Below are experts of layer 8 (counted from 0) of a mixture-of-experts language model. Rows are named up (a neuron's input weights, with its number) and show model dimensions 80-119. Each number is 200 + 30 x the weight over its row's rms, rounded and kept within 0 to 999.
Before each expert's rows: a language model's description of what the expert responds to. This comes from a sample of Wikipedia text that the model never trained on.

# expert 21
Description: Word-initial capital letters, mostly D, starting names and acronyms such as Districts, Dynamo, DVD and NASCAR, plus same, one, each.
up0,215,174,234,230,279,202,183,182,202,180,198,179,213,181,184,205,224,221,191,176,219,168,125,202,177,172,248,166,237,189,185,181,186,232,149,228,187,226,204,185
up1,171,211,203,264,207,184,176,187,225,147,193,203,226,216,195,216,185,259,192,230,228,182,181,196,294,283,189,169,246,200,217,212,185,174,218,173,221,224,183,203
up2,210,218,186,192,185,179,199,211,192,228,206,219,216,173,182,170,206,258,248,249,109,158,164,153,191,191,263,172,233,157,216,197,184,120,245,254,144,238,223,176
up3,171,249,215,233,216,189,124,161,235,200,216,223,243,195,185,201,190,159,167,202,191,241,223,183,198,182,166,216,236,184,207,223,184,200,194,158,169,166,191,149
up4,241,190,206,179,226,200,208,230,175,164,195,167,182,238,196,198,243,192,187,197,205,233,168,167,159,217,233,186,268,193,201,173,165,163,251,240,189,212,189,253
up5,170,204,164,180,238,141,196,185,169,234,220,208,140,194,185,253,236,212,209,181,202,230,169,239,198,148,167,168,229,187,239,179,204,209,222,209,179,236,236,193
up6,172,155,210,203,251,174,194,197,172,207,162,196,191,170,177,213,230,194,176,224,203,173,242,208,209,284,200,166,173,163,179,203,186,138,206,171,184,164,221,230
up7,208,192,192,240,168,223,195,216,196,178,211,113,154,164,180,229,206,228,222,171,139,200,222,237,241,251,199,163,234,181,233,192,207,149,189,222,175,218,229,183
up8,192,209,193,196,192,198,149,178,180,189,264,219,231,231,204,151,216,206,124,215,141,207,188,212,147,169,247,220,151,209,181,222,190,221,229,172,167,117,215,172
up9,207,199,192,134,192,182,227,171,189,218,209,175,236,281,181,209,238,162,252,204,139,160,182,238,167,185,161,220,219,184,184,176,251,234,218,201,184,215,171,149
up10,180,241,196,228,228,237,187,254,204,247,219,244,199,227,192,245,182,200,199,196,207,136,168,229,267,178,231,150,210,219,216,243,166,238,158,260,159,201,170,236
up11,196,166,176,229,122,173,198,177,219,210,198,206,213,191,198,224,245,186,204,185,167,251,183,126,185,182,240,209,245,186,207,209,200,227,219,166,182,193,204,200
up12,175,232,205,224,230,164,164,178,205,231,187,169,228,233,151,242,263,202,241,304,179,204,191,239,187,205,253,204,236,220,188,202,240,194,196,261,193,174,231,193
up13,151,208,176,194,243,182,187,205,201,188,244,277,218,216,163,207,159,188,146,232,252,207,163,191,173,251,216,191,247,192,235,193,221,245,226,240,233,194,212,151
up14,173,211,178,246,196,208,154,195,189,183,207,177,270,230,155,241,259,217,188,229,222,245,276,212,201,197,213,212,241,194,183,182,161,205,223,169,184,259,167,183
up15,162,201,120,187,174,260,185,194,250,167,108,163,217,242,178,243,218,179,229,216,191,178,237,253,183,199,243,233,168,191,182,247,184,205,204,235,190,199,205,168
up16,129,203,200,209,192,220,163,220,193,170,204,229,218,179,166,220,220,184,200,229,256,170,179,204,208,270,180,221,187,198,122,164,233,216,164,236,204,181,187,185
up17,201,195,231,200,211,211,227,164,213,238,215,213,259,182,236,213,218,210,203,175,250,145,214,190,130,155,191,249,182,273,240,266,162,204,187,198,242,258,184,182
up18,197,207,251,221,165,190,254,251,206,239,185,224,181,209,218,192,184,158,173,163,220,254,205,173,219,273,284,204,227,182,238,195,184,292,212,209,171,183,244,185

# expert 11
Description: Hyphens and dashes inside compounds, codes and names, plus mid-surname pieces after L or H: F-16, Al-Yami, Loughlin, non-.
up0,240,226,174,143,184,214,180,176,189,203,249,200,247,192,165,209,212,208,184,222,194,107,213,173,203,210,217,194,166,205,233,219,194,237,152,257,217,190,221,191
up1,186,186,188,220,189,212,184,211,199,206,167,193,208,220,217,207,209,182,173,220,215,225,183,158,226,184,214,199,185,153,184,187,184,216,198,168,177,120,191,251
up2,171,168,220,150,252,204,212,144,199,192,185,237,163,212,186,225,223,177,195,193,213,211,175,197,228,176,222,211,201,226,231,149,258,166,186,199,207,194,200,181
up3,213,214,164,201,226,183,209,165,174,180,167,227,192,196,165,238,235,202,171,178,194,173,170,194,214,162,225,258,189,147,178,180,169,215,183,222,153,236,180,206
up4,184,248,177,205,227,195,217,211,240,211,270,186,236,209,228,223,173,204,211,215,173,187,216,255,217,221,160,237,187,182,159,209,218,189,193,164,143,184,185,205
up5,152,228,212,241,162,212,195,245,148,245,180,180,223,207,210,226,177,110,231,188,155,211,238,216,232,149,181,134,157,178,198,159,213,201,209,187,152,218,187,192
up6,120,179,210,167,263,195,216,215,177,266,233,199,191,250,193,178,226,238,238,150,173,222,197,176,186,193,232,239,207,200,157,180,203,249,163,202,236,249,225,170
up7,141,229,210,242,250,229,225,218,162,208,172,168,155,258,176,190,256,164,178,203,210,223,181,109,178,210,230,214,223,186,193,198,223,197,201,125,192,165,166,218
up8,195,180,133,193,199,227,196,189,209,211,213,98,197,188,214,177,210,214,235,235,168,186,141,213,221,204,137,217,174,205,209,163,206,183,197,202,194,202,250,216
up9,180,189,223,155,193,161,185,198,232,229,195,198,213,192,146,250,194,219,208,207,193,111,181,177,200,229,179,207,144,148,181,200,191,231,176,251,274,236,219,200
up10,186,213,171,158,199,197,205,208,215,254,189,182,206,201,163,233,198,202,145,175,226,194,224,171,218,157,180,219,199,153,228,170,177,224,170,203,225,215,140,178
up11,173,247,225,222,171,211,141,204,247,200,179,260,186,231,176,206,226,178,215,214,200,201,201,165,223,200,184,188,229,215,170,159,120,207,161,214,163,216,169,245
up12,165,176,237,241,223,199,187,200,205,196,199,204,160,141,232,232,231,118,211,222,186,266,179,140,245,229,173,207,202,160,202,166,179,206,220,145,203,189,164,221
up13,206,219,158,173,178,230,192,237,229,190,223,155,193,221,247,209,167,151,202,172,168,238,174,183,184,181,203,232,210,148,208,143,156,207,180,183,208,242,186,183
up14,209,217,136,218,230,200,207,187,188,255,218,186,163,255,192,189,194,164,255,165,150,212,186,245,195,193,217,216,211,204,146,150,204,183,173,167,205,170,261,273
up15,215,169,166,190,202,144,195,168,188,252,267,140,205,198,220,181,223,236,162,214,177,164,185,226,158,198,202,201,214,196,189,184,181,176,186,185,152,157,184,204
up16,219,189,215,140,181,188,224,261,232,185,194,199,139,196,197,222,258,188,182,191,215,185,217,159,228,190,219,222,245,169,155,173,198,220,176,169,159,135,159,250
up17,150,222,134,201,170,218,226,176,179,165,207,169,216,178,185,160,199,194,247,173,165,156,183,159,197,230,198,193,217,214,196,216,199,246,192,260,257,170,173,209
up18,181,244,222,203,220,213,151,189,150,181,171,194,295,184,208,248,206,251,231,244,168,188,208,219,186,237,159,200,220,181,164,191,225,211,206,251,169,207,161,224

# expert 19
Description: Prepositions after the head noun of an institution, award or place name, such as in, of, for, at, as in Institute of Technology.
up0,177,166,186,199,247,214,226,174,159,231,242,170,246,170,132,221,223,188,227,190,262,181,150,192,228,227,189,216,212,202,146,208,202,187,182,209,194,213,166,219
up1,181,245,119,236,177,243,179,212,210,236,152,163,179,187,216,218,239,217,153,247,191,221,209,196,205,206,206,195,189,204,202,206,138,203,236,231,164,231,204,259
up2,195,202,201,168,194,206,212,222,229,237,201,191,177,147,151,222,217,198,252,222,205,198,208,233,190,216,222,222,214,231,230,214,169,231,175,215,146,210,221,173
up3,200,227,174,188,192,210,239,213,219,245,218,127,124,172,197,213,213,232,210,214,147,156,233,214,174,181,218,265,191,205,140,215,222,221,221,199,188,241,201,188
up4,197,239,188,233,201,144,186,232,218,221,180,204,113,230,214,219,215,230,189,103,191,244,193,160,190,192,206,205,243,183,221,236,178,191,227,210,275,191,206,241
up5,165,227,187,216,184,151,178,146,191,220,211,179,202,121,162,221,204,182,218,227,218,182,244,156,195,166,218,189,167,183,166,247,154,142,178,157,220,189,198,247
up6,165,203,213,199,204,206,179,201,219,185,170,176,220,181,225,255,200,247,189,205,231,167,252,215,215,190,233,166,247,182,173,239,207,163,188,233,189,248,216,165
up7,233,158,191,225,187,142,157,199,169,211,215,146,240,189,195,230,204,198,197,177,212,195,237,153,236,187,226,124,190,217,174,217,180,187,191,196,191,170,172,205
up8,146,191,182,214,226,211,271,163,199,179,152,225,199,184,195,221,220,154,202,165,211,216,217,195,199,173,231,227,203,204,185,162,226,251,194,163,172,186,243,190
up9,178,212,208,196,159,211,209,184,200,176,196,193,213,209,170,219,236,171,202,175,177,161,205,209,205,143,201,197,164,189,210,181,197,215,187,168,201,227,170,150
up10,151,242,170,218,223,168,151,247,173,186,203,214,184,241,178,234,176,200,217,186,205,190,224,166,162,165,185,205,165,178,220,193,212,224,191,242,174,222,186,238
up11,266,237,195,149,205,216,146,189,278,180,185,176,168,183,141,222,209,192,240,162,145,181,266,200,183,183,183,175,194,143,210,172,158,240,189,215,183,234,175,176
up12,238,215,217,204,185,208,164,198,201,234,126,190,203,178,198,224,198,189,223,187,187,203,180,167,179,164,191,202,217,192,152,209,221,153,195,163,145,228,183,160
up13,172,240,143,204,198,216,193,220,194,147,176,201,258,154,223,159,227,251,184,216,189,198,196,169,196,216,218,227,191,195,233,221,189,175,198,192,202,247,151,217
up14,209,200,210,199,166,220,179,226,217,169,149,204,179,256,209,186,214,218,169,220,190,213,217,244,168,211,258,202,243,202,249,215,182,212,241,175,203,190,200,223
up15,176,154,154,179,233,218,234,171,195,251,160,175,214,213,176,215,195,171,175,245,189,136,209,217,171,153,189,186,153,228,250,165,221,201,177,202,140,207,177,156
up16,231,190,198,188,173,153,196,205,180,287,173,162,193,198,169,179,236,168,227,177,216,205,254,228,207,202,208,203,221,174,239,169,176,225,286,212,227,206,233,247
up17,204,210,208,188,208,167,212,231,215,222,211,195,214,191,228,236,207,160,257,219,225,246,194,151,184,176,213,193,172,134,246,92,151,212,237,209,220,183,245,204
up18,259,198,213,155,174,212,203,255,218,173,194,157,234,230,197,161,202,213,209,172,202,250,212,217,132,215,200,150,233,199,168,172,195,198,207,208,176,199,233,233

# expert 15
Description: Past-tense event verbs and particles in biographies and plot summaries, such as began, played, was born, caught up, buying out.
up0,178,231,206,203,177,264,214,147,150,203,162,172,231,151,185,190,167,182,215,193,189,163,203,180,221,214,190,237,203,227,136,177,180,182,175,182,168,219,177,184
up1,172,183,216,162,159,212,174,180,175,229,216,173,229,169,204,210,207,227,143,181,173,213,174,186,250,185,216,195,226,238,145,197,203,220,219,179,144,221,174,195
up2,241,230,203,209,245,211,235,200,207,200,150,237,222,174,174,235,245,181,226,204,179,193,227,198,166,208,259,192,144,210,168,236,274,262,171,214,169,197,239,190
up3,209,186,156,184,194,265,204,132,216,202,267,149,135,188,211,191,185,162,196,135,174,214,150,168,169,194,238,219,215,171,237,190,153,152,223,189,166,195,214,189
up4,274,208,191,168,212,165,219,188,212,267,229,198,165,201,178,235,227,216,203,191,196,185,163,181,186,234,271,189,209,174,224,230,181,173,205,201,200,204,195,187
up5,200,246,214,207,208,159,155,198,239,256,244,131,202,214,196,167,187,215,224,183,169,201,223,195,166,199,213,200,232,264,198,165,163,181,238,210,186,241,181,192
up6,195,181,307,192,214,212,182,212,182,211,215,167,176,180,110,249,192,175,190,185,196,155,215,168,206,233,226,247,190,207,294,170,183,194,156,187,159,172,236,197
up7,238,196,189,178,196,259,176,173,211,170,178,184,162,241,187,207,206,191,228,210,168,147,240,227,220,193,236,214,201,181,228,127,264,218,212,195,193,212,169,234
up8,210,154,210,182,198,211,148,258,183,243,152,188,229,160,206,188,128,223,184,268,202,223,196,185,163,172,226,222,190,223,247,191,154,180,220,183,167,170,194,231
up9,156,282,189,168,217,206,193,186,195,138,229,181,203,189,183,213,165,172,122,186,255,162,216,247,226,175,222,190,210,191,258,206,216,193,147,231,258,218,188,203
up10,133,222,211,193,172,201,249,225,217,207,200,194,250,257,200,219,222,182,233,184,196,171,176,174,209,164,206,252,172,204,171,175,223,196,117,222,155,148,237,258
up11,137,221,185,228,173,202,191,115,169,161,218,218,195,216,150,243,133,242,219,169,216,229,150,180,167,208,214,137,261,234,225,181,176,155,204,182,230,229,175,213
up12,214,158,166,202,252,216,200,209,195,200,144,193,230,201,142,180,166,178,221,201,211,167,248,165,228,172,269,200,219,211,137,182,199,180,120,214,146,227,175,186
up13,227,200,223,173,203,159,186,219,219,223,225,155,203,218,217,196,216,264,232,149,176,198,236,192,227,189,207,177,188,231,198,166,184,121,159,197,180,169,208,210
up14,162,188,235,213,244,247,204,219,194,216,190,159,202,203,242,174,204,226,230,191,200,248,158,174,193,145,225,200,208,180,208,182,191,168,195,223,252,254,129,179
up15,226,216,216,222,165,213,168,181,199,167,164,133,172,209,273,163,198,241,217,147,183,200,208,196,190,161,181,234,168,179,156,193,229,185,235,226,148,209,252,153
up16,233,173,218,202,191,221,179,150,221,230,175,167,216,249,156,218,213,227,161,211,238,216,242,180,139,222,196,193,195,231,170,179,132,273,249,235,183,148,239,194
up17,220,233,197,200,241,238,241,210,249,177,179,189,217,149,178,155,237,172,170,184,185,129,124,181,202,217,195,213,157,160,163,191,208,158,214,171,216,201,194,196
up18,190,223,277,159,206,189,185,147,214,170,203,180,200,190,196,222,189,210,214,163,160,168,185,229,193,212,223,173,272,222,217,189,170,203,210,124,185,212,176,196

# expert 56
Description: Ending pieces like th, est, ant, ast in names, titles and numbers, e.g. Palestine, Andante, Month, fourth, Day, Night.
up0,186,250,190,170,239,245,165,189,202,213,192,163,258,192,239,192,182,220,183,179,208,238,189,150,171,198,183,196,188,244,200,198,236,123,246,180,163,215,178,176
up1,231,245,203,192,193,207,174,214,181,167,144,195,256,216,165,195,157,204,190,116,210,222,201,170,190,183,209,150,208,176,206,212,205,207,180,151,179,236,223,148
up2,178,218,175,254,208,143,218,239,207,232,198,235,160,218,213,178,229,184,202,166,190,210,188,241,151,189,181,135,228,149,169,189,241,199,218,220,213,169,289,167
up3,169,198,217,198,188,182,172,236,197,198,212,218,164,268,188,123,236,210,251,208,230,191,252,207,176,175,200,96,220,229,200,176,184,187,148,177,175,191,189,138
up4,172,241,209,195,187,214,236,199,190,210,187,189,173,197,187,152,218,185,223,165,164,194,206,192,192,240,176,242,169,186,146,199,204,194,203,196,237,153,160,161
up5,210,214,197,173,191,226,159,217,235,189,154,188,224,154,230,173,201,174,182,192,171,249,219,224,149,235,194,153,248,194,230,228,203,229,196,189,157,221,220,235
up6,241,238,181,213,192,223,185,163,245,217,186,228,177,204,273,293,235,227,233,177,148,246,167,165,210,262,209,170,154,245,185,202,234,189,223,169,197,249,218,172
up7,175,263,213,244,219,220,188,208,198,188,220,192,223,223,143,233,195,231,224,156,153,142,190,218,200,243,212,120,209,217,179,162,211,227,231,205,185,197,181,211
up8,189,246,227,225,149,211,189,258,170,165,180,230,188,187,229,212,210,188,207,163,200,158,148,224,167,226,202,189,178,170,220,241,169,162,198,199,150,199,164,150
up9,225,206,150,232,153,205,210,203,203,210,224,207,216,207,200,186,192,210,153,251,209,226,190,222,230,262,193,161,174,169,179,174,157,190,231,208,163,164,183,147
up10,177,214,161,219,179,220,161,221,170,196,203,178,128,219,192,212,189,179,205,161,193,237,218,224,139,174,187,225,158,194,174,172,175,230,214,232,161,207,148,180
up11,185,254,207,200,191,225,166,208,180,227,186,207,168,218,207,165,228,221,192,152,261,224,179,141,195,245,262,193,200,209,224,231,167,206,220,213,205,196,202,200
up12,199,211,159,200,176,212,160,233,200,186,225,184,153,223,192,222,213,214,279,185,171,185,190,163,187,218,203,189,239,221,217,193,232,234,228,190,205,260,199,202
up13,219,178,203,193,220,191,195,227,232,227,213,232,222,167,249,218,205,204,196,144,187,223,227,222,225,228,183,183,142,217,215,181,171,225,182,219,204,158,167,224
up14,178,169,164,217,207,137,239,224,210,254,212,223,189,169,195,223,193,222,205,233,204,240,159,189,210,232,221,207,197,214,195,200,136,211,216,206,203,195,181,162
up15,199,219,190,187,173,277,154,242,170,193,234,256,179,182,181,216,245,255,159,257,191,251,216,180,224,208,204,185,190,149,193,158,205,203,199,196,212,174,204,174
up16,216,172,174,217,234,204,201,174,192,207,247,260,250,188,151,236,202,172,196,208,209,217,171,197,240,242,206,127,224,234,200,237,222,193,190,225,191,186,187,203
up17,256,194,179,217,228,205,151,185,148,173,192,207,200,165,192,260,217,217,206,208,217,155,123,261,233,215,154,194,212,217,226,215,229,195,169,182,196,240,226,170
up18,205,212,191,221,220,279,213,215,170,236,174,205,185,181,160,196,199,199,191,150,210,275,207,188,154,248,193,183,213,171,200,244,180,222,194,163,204,209,247,155

# expert 25
Description: Commas and and that close a phrase or clause, often fused to a word's end, such as ing, er, s, and a comma before but.
up0,214,212,188,217,134,195,197,148,171,157,152,217,195,235,233,210,204,191,265,151,143,192,246,180,157,197,213,222,195,199,158,166,212,195,261,122,194,229,148,180
up1,187,209,208,154,152,197,188,229,210,245,150,191,203,239,246,195,242,216,176,110,178,176,151,198,192,231,213,244,236,197,203,176,179,155,207,229,163,196,197,188
up2,179,199,219,148,195,166,175,190,181,234,215,208,159,260,205,154,139,213,212,200,190,217,187,235,250,201,155,243,190,203,214,236,145,158,233,215,213,225,224,233
up3,196,218,240,214,201,196,219,217,211,220,193,194,231,171,209,208,179,279,176,198,223,246,195,283,245,231,179,225,241,206,216,242,231,154,209,179,141,242,189,186
up4,218,171,190,233,184,277,240,198,201,210,183,216,210,165,212,184,209,232,216,170,215,230,214,166,209,159,206,153,156,252,249,208,205,200,211,177,197,218,242,206
up5,228,212,200,197,201,175,233,246,214,194,134,180,190,229,184,190,225,209,163,263,202,252,200,253,185,198,254,181,174,211,233,247,219,170,181,173,216,176,165,175
up6,210,252,228,165,164,232,232,198,196,175,163,163,177,196,175,216,197,227,162,211,182,203,171,217,142,212,240,207,225,168,175,180,208,137,229,237,197,210,202,172
up7,235,232,200,235,244,201,188,224,231,253,216,204,217,275,197,169,143,151,207,197,197,145,222,207,239,177,211,163,203,190,153,186,259,183,146,227,184,206,205,209
up8,176,170,165,208,190,183,154,176,221,212,186,144,128,208,193,237,213,206,236,132,268,196,174,185,150,211,247,211,166,246,193,159,242,167,206,209,236,193,161,239
up9,194,194,238,274,214,176,242,208,228,204,155,191,225,166,222,158,220,163,230,226,206,204,212,214,208,226,227,180,224,159,193,174,172,190,211,186,132,235,212,232
up10,197,180,151,228,226,143,192,221,236,208,251,230,189,144,208,241,190,193,204,198,216,186,169,183,233,171,224,155,184,199,233,272,135,169,198,236,177,236,143,236
up11,207,216,217,173,227,169,235,177,180,164,193,205,167,173,217,251,180,137,162,218,196,260,152,153,203,256,175,201,198,189,162,169,246,169,168,194,204,206,175,179
up12,241,160,162,226,209,204,175,165,237,220,214,204,212,187,232,232,183,218,193,216,198,219,162,150,236,237,177,244,215,216,173,204,150,192,230,172,245,178,194,171
up13,236,216,209,238,223,208,192,201,207,291,181,213,249,159,197,231,209,172,226,168,230,178,235,161,191,213,202,197,204,193,204,161,222,175,223,218,208,230,167,217
up14,198,180,200,236,220,272,205,129,218,216,229,242,200,161,166,211,196,163,271,210,211,186,205,201,187,241,221,253,216,221,190,214,200,184,208,187,235,169,166,226
up15,143,227,226,165,230,194,225,213,208,158,159,148,183,214,169,136,175,204,229,250,198,219,202,199,201,232,161,158,205,212,231,235,200,188,276,212,221,212,169,167
up16,207,208,237,258,278,263,155,187,211,189,176,234,179,167,225,244,164,257,166,186,152,193,185,231,233,236,183,198,212,222,233,189,199,200,192,207,213,211,194,215
up17,162,226,189,210,194,213,227,213,190,214,239,214,163,173,192,187,210,207,204,184,213,182,208,153,225,245,219,187,198,221,269,184,166,179,219,256,188,132,174,222
up18,218,232,197,181,198,174,176,171,181,162,164,188,235,227,244,203,201,209,286,220,178,176,138,171,162,204,194,166,147,157,166,210,221,178,174,211,161,189,179,225

# expert 43
Description: Possessive 's and articles or possessive pronouns opening a noun phrase, such as the, a, his, their, its, often after verbs.
up0,206,163,184,167,140,114,140,117,216,232,196,207,233,212,213,148,197,203,247,224,213,200,152,212,209,193,225,163,224,204,202,210,195,226,195,179,197,200,208,187
up1,176,183,226,146,155,220,228,205,240,180,136,188,203,198,210,198,227,179,220,242,205,178,167,192,212,208,203,259,161,205,200,135,186,217,228,207,138,164,208,216
up2,218,180,246,185,193,185,188,240,162,150,220,189,200,215,210,225,198,226,155,226,167,218,182,165,124,187,199,218,227,217,197,204,221,160,188,253,158,248,158,242
up3,200,198,176,160,178,230,202,225,205,206,189,242,195,195,224,246,195,204,226,170,223,182,143,197,240,221,179,194,178,189,202,178,220,201,153,258,192,206,157,206
up4,209,172,290,173,177,202,199,200,180,198,173,199,181,253,231,182,230,198,207,214,239,207,157,195,211,155,214,213,230,232,187,210,193,193,200,235,178,195,163,201
up5,230,148,174,173,173,215,193,224,227,224,195,182,162,154,237,180,221,183,220,196,191,187,228,214,178,231,184,167,176,170,245,223,226,139,214,139,245,196,195,195
up6,207,192,152,165,261,199,181,170,212,234,244,223,215,178,153,207,182,110,194,275,197,166,245,198,223,178,194,173,192,224,181,220,207,172,207,211,214,210,155,184
up7,172,178,160,186,171,211,174,195,216,167,171,191,274,186,210,201,218,180,201,195,183,278,164,174,185,195,189,171,235,237,155,220,214,201,179,153,137,195,182,194
up8,223,209,219,157,177,240,158,206,229,235,149,216,239,186,216,185,238,189,204,196,164,225,172,161,214,192,221,154,246,228,171,210,186,154,207,205,282,207,223,197
up9,183,194,192,153,191,174,151,189,223,242,207,187,183,147,225,252,262,167,148,226,195,210,254,158,171,183,250,179,157,129,214,172,224,190,158,202,226,136,179,205
up10,263,211,187,176,191,195,212,240,148,225,164,180,162,246,213,243,213,146,199,172,171,216,248,224,134,224,211,200,195,207,149,200,195,218,200,205,181,201,186,177
up11,166,214,197,178,195,190,213,196,214,154,265,149,201,195,211,219,205,216,212,197,165,215,224,172,233,196,271,180,187,179,210,199,195,177,189,153,200,182,204,240
up12,202,237,229,250,225,177,221,276,258,212,152,266,229,175,244,181,187,145,166,185,193,165,225,215,243,251,260,186,232,223,252,225,223,202,213,148,240,252,249,183
up13,175,195,211,240,166,196,211,219,184,188,192,207,228,241,245,165,168,246,162,242,162,242,226,210,196,178,197,213,208,170,200,212,173,153,223,199,168,258,179,169
up14,171,235,188,172,190,198,240,243,197,191,180,207,190,183,221,173,210,160,160,149,141,214,152,204,212,186,173,172,182,201,176,246,178,183,178,213,165,211,185,233
up15,168,150,206,214,233,197,204,206,165,204,153,187,215,229,195,212,191,155,152,230,203,217,135,207,179,224,195,237,253,213,205,229,188,260,247,220,175,222,158,182
up16,203,193,195,155,195,238,176,200,170,195,246,194,206,182,198,182,209,196,237,173,192,154,251,200,199,195,209,223,181,231,184,174,197,198,201,150,197,249,262,184
up17,148,128,216,206,200,178,195,241,201,217,241,205,129,185,170,267,260,210,194,176,234,249,193,195,193,266,219,195,195,179,183,153,174,151,214,233,205,227,161,167
up18,158,208,177,219,186,262,213,225,208,264,243,201,197,252,216,243,253,206,175,210,147,225,215,178,174,169,224,199,197,189,227,200,211,231,195,197,171,205,179,225

# expert 38
Description: First pieces of content words right after articles or "of the", like s-, re-, con-, anti-, e.g. onset, passport, sequences.
up0,191,231,189,223,173,218,187,170,164,203,205,194,233,172,243,188,195,160,240,235,200,166,178,236,184,156,206,182,249,185,237,175,219,182,183,238,206,159,188,169
up1,188,187,160,165,162,231,170,212,225,226,192,256,272,216,166,159,179,201,179,193,227,237,212,175,194,176,184,172,240,191,207,214,190,185,178,199,181,162,185,225
up2,172,187,168,206,213,162,205,216,182,207,220,128,193,176,152,225,213,229,169,213,183,226,168,216,214,214,195,225,196,215,150,172,194,208,208,176,207,171,225,197
up3,284,171,203,203,221,210,218,238,228,190,174,196,189,184,164,181,205,205,260,237,205,217,151,222,161,205,178,247,255,145,185,158,252,201,255,164,143,201,188,220
up4,175,169,227,175,236,197,212,216,148,233,198,161,195,189,200,216,194,181,217,186,211,204,185,190,142,203,200,186,201,209,261,200,200,195,176,200,182,222,157,177
up5,222,210,193,153,170,144,210,173,157,235,214,200,176,206,162,243,210,170,192,179,203,213,181,252,185,237,173,208,194,177,187,156,160,223,235,175,165,193,239,198
up6,240,193,218,183,171,212,195,232,219,238,244,247,222,183,237,158,197,216,170,222,182,180,185,159,199,224,206,173,223,186,211,183,153,157,178,238,209,182,193,185
up7,221,198,278,216,176,167,167,230,190,182,211,193,187,208,196,236,149,158,239,189,180,162,198,171,209,235,200,214,172,158,259,217,187,193,198,201,161,201,169,193
up8,186,244,249,213,204,196,219,290,215,245,232,236,234,236,237,249,185,209,203,229,189,189,209,165,257,254,244,174,196,192,223,213,219,208,187,234,225,203,145,214
up9,237,196,180,285,181,169,216,254,182,224,215,215,193,223,180,214,195,170,168,165,184,233,227,165,151,204,228,214,208,256,248,204,151,185,152,198,175,183,242,177
up10,219,222,245,177,257,140,189,191,201,253,195,169,174,211,148,213,221,205,195,184,235,135,141,198,210,195,247,208,192,178,199,207,227,193,155,182,276,221,165,201
up11,209,213,223,221,129,207,200,224,231,189,154,163,200,227,202,172,211,170,194,175,209,223,138,205,188,225,267,262,192,226,258,185,200,125,183,219,261,250,188,192
up12,233,247,196,180,222,165,178,170,162,229,190,179,189,250,184,200,189,188,199,204,207,208,202,177,223,229,249,157,204,213,230,164,205,276,195,177,175,212,176,198
up13,205,205,197,193,203,206,187,171,197,197,232,214,194,166,230,175,172,179,204,231,214,153,184,213,177,192,154,245,215,202,161,185,244,224,233,219,224,184,225,185
up14,205,240,172,231,236,186,208,169,195,193,186,198,217,178,247,214,238,142,208,169,196,173,211,250,186,207,182,179,189,200,177,205,213,175,175,195,206,210,172,237
up15,180,169,142,155,218,134,192,140,212,188,121,170,241,286,201,248,209,217,193,202,188,164,176,197,222,207,273,175,180,205,193,219,180,233,272,193,181,169,204,229
up16,268,178,214,178,177,234,202,185,199,217,177,205,249,188,218,192,261,251,207,192,237,164,179,242,199,213,231,219,144,207,243,163,201,176,214,207,183,169,205,185
up17,246,206,207,230,167,250,200,159,210,178,192,230,239,228,226,234,182,287,152,198,216,161,217,211,222,160,179,206,200,232,172,132,201,127,199,226,141,195,244,168
up18,212,261,208,191,236,191,203,208,184,187,272,189,185,183,178,173,222,162,196,165,228,242,166,189,194,157,206,214,206,216,256,162,158,241,170,245,173,231,170,178